{"hidden_size": 768, "hidden_act": "swiglu", "normalize_top_k": false, "balance_loss": 0.00151, "router_logit_norm": 2.0, "norm": "rmsnorm", "norm_eps": 1e-06, "learning_rate": 0.000963, "train_tokens": 666700000}
Below are experts of layer 5 (counted from 0) of a mixture-of-experts language model. Rows are named gate (a neuron's input weights, with its number), up (a neuron's input weights, with its number) and show model dimensions 384-479. Each number is 500 + 25 x the weight over its row's rms, rounded and kept within 0 to 999. Numbers have three digits each.
Before each expert's rows: a language model's description of what the expert responds to; "mostly gets" lists some tokens that are sent to it at least half of the time. This comes from a sample of Wikipedia text that the model never trained on.

# expert 2
It responds to: Word-starting modifiers and prefixes (New, sub, non, Old, relief) and lone zeros or commas in sports and score tables.
mostly gets: "New ", "sub", "non", "Died", "Total", "Personal "
gate0:496566503464489523501485522490459496512488497478460464506497509469505469518531510506547530485504545503502453484488505481494480518490468527491494489486471460517496503482487545481496543528493527502504512500519471492482502480462495510479418492507525494521485543484507520463545504548498497472
up0:471528469474519504497467501490454437506475511481483467479487556459499455535512474550537474478495534540476474485509514505529482480457465511499485500458477501498472520487483536511535468494520507501522497509512484478507528493472467468483501481502506491506485536509479493499503504518459500467
gate1:491509498472498508523490519520520481532550485507481582537500480499507485543485458502482489517525495467473493533504499512497497447440520526473474508483483507467500518519502493471510514464522483554550470493519546544519500468482497508453531489520504509510537500543518532506490462533498463552
up1:531500522497510485494537517483501466507518512537500473512487499508541515487506501501491495520458459505493470512518477536490497468497500537485521523499549469508544500517471480494504471481497492518535473477564491519503519493540484482488511521482518493493515491476520501524526489510526466540
gate2:520477515508500468550529484505462475477462512493490498493511506509497491477478464527485499495513444525512503470518541494505521490442519512503513490497508500541510458495487454515452534500480491502487531503492549455515529520487504466537534472431489489499514456496530511510501472507490519482
up2:503454510535494508538522483528497510496494471534484522516491495538527523505479503518481518512514493489463499494492485467528496513480522527516516471525535518528446511506487483515501493456487527515495479503526522504489535525517532531577500500467490468472505467459472508513501472479512485485
gate3:499493482502540496527512535481513546501486515521492521538528475505510508505554505530500499514491517541533467489501464481529502486531539494506498491497504473485545474462487442501513537508493465536477457515543529464543474516480490543495477530475521495507515500536491539456460504513498475514
up3:529517495465474548515478534542518497496517506508449475496511477523503475463480517504486489480484514487515488512501525503482505510494479480506493492494492512474548533481442530500485543507499500541484467463446501509527489458526499518518541496503484534488533453507495502501460544527469493499

# expert 5
It responds to: Numerals followed by space in tables and records, like 18–2 and 4, plus given names and titles like Richard, President.
mostly gets: "President ", "Maria ", "g ", "K ", "Richard ", "mi "
gate0:523513500474517557504496489498540476491412537525534487514503470465476540512494452520503469458469517527489508523508506508527478484495478534509496510552500492475487466491491455462481513498500498495483486543534494504541492497518500521527517505484484509518480511518495509500523489464495513488
up0:459509517504515484474478504504492513482524466440505482503490531473524456540492507513503540507524496515507494472508515468492468524499535438542488549495534514510528528484503541536496474489503525492503485474490481505505487499501493491451506515460495505511501451506502495494506515511504496465
gate1:500489502474519477535493503499458462523475538471455518446478505497498535472486537449519508479483500495493501504495504460518515580466547449484504532502518502479483516526452510476514497475491555481480500505497452469510447516502530518489452488465514490523515474504504516504507492470503464524
up1:446523508522514523522493523538543520457515496512527475534503507525506489499504447551481505511499509516496450500481500551497483432490474535491512466488503522495514501506515526523485514535482474510521480503502500501497514520492498476506523496512514542513477500510499492484511540528525493476
gate2:510499489509540470479483483507461512530500505480503520542497493494487472507525506533485470487450550517521482478485502447521494485543498530489470523483512502531477522505467494500469445491538498513507527500502461481481427495561511524514509465511509553524498501504504472514548456496502511510
up2:467554506508474488511527513466491516496526501505465508547490490518498465456499522509524545502501498514523502503476518468478490454544533503480515516489497526513469502535517468484487516510464492470487484530475491501506480501507512506549521513500447500473507457534506482520495475524497502473
gate3:490532479520522513528534462544497475496452511534485493531485480548527526503498514498541491508481490461490500485483519526491498537460510485517519512491476478457460484502488501540523523507491480531476468475455532485503521469496481542506435521484558484504512513520509498517493508483533502492
up3:513513518486536455503475452469482534481509524488558510478528529497484490535441485514489457500527467534515459454504499503490494461475462473496502511509532482487519486515504512475487539493518486517473536512529497505509529537518518465530477515485537472493456495488462520498474491469494479518

# expert 0
It responds to: First or inner pieces of capitalized names and rare words, plus single digits and letters in tables, such as Ab, Cor, Inverness.
mostly gets: "br", "Am", "Ab", "Dis", "he", "Ad"
gate0:503538490494522511518498476494471505545487499505516488505543482477518467527500458509486519481486505512486483504490493455490537467505522509476470509522483488457475500469494463542524483472525518527519533503491460539491527510513474550490553523505547528492458518468483497501530516510494509514
up0:518559499511457496482507537475520509503502523474484503490516502539529495542460502457519520463542494504511525502473464509506469512465511533462510493484530479525547487516511489466519486495510560462554513482523542515451491472485535518507548515542505484490512494538479485472498499510489502477
gate1:486503527509478503497447471501505522482509503502506488484569449533496544525463498517445467519488513544477501555484505520510523505541517510492517494526497506438498519510481496492515522528483491507530494497496491528485485501523478494476447486478538534500486549497461466501524501497458468508
up1:438504518512488460511497525505524480471491495494507471504475510489479469504471452512526497491551502508489546494505490505506487493532455490518544500458459494533470529458519476505509525497564481500516498504527502508502565492531486507552475492461483493481500477492540507513517510468530481502
gate2:501531485507473504510487461453513472490455513480458472503487493493446538482532466420494483492501549508486504514472518570498502525529465521503489502432540485488517543552462500534492518484471519526504497525508517470470503520489489472484505506486484496511507486495496497510515488520506478536
up2:496506497481454514521515516480531494511484455464493509501505483480495528511530455471492504487481485533504508522509533548451507489481485476493513510468518553514536568537496480501509488460511545497482490507498509528429470499497466493499505505494516474546538495523520485492516508507507494504
gate3:545513536455507451463510523515534516510540490528497499521554516474524524471513486498492511505465527494472501504510455518539509518498496563473466520528483509494487496495493459511522503534474481529513543496511495507509492523478469484486443500510488521482490528502468506467501525494480503518
up3:484505500504561522510498466488463500487531450494496488488479480481502500512520493510520529561460507488503490552467466518506505496488471494500503513531512479520495474539464488443430481522522457492452488442489454452458513511493537474517513503543483521535505492484507481511482503498478507488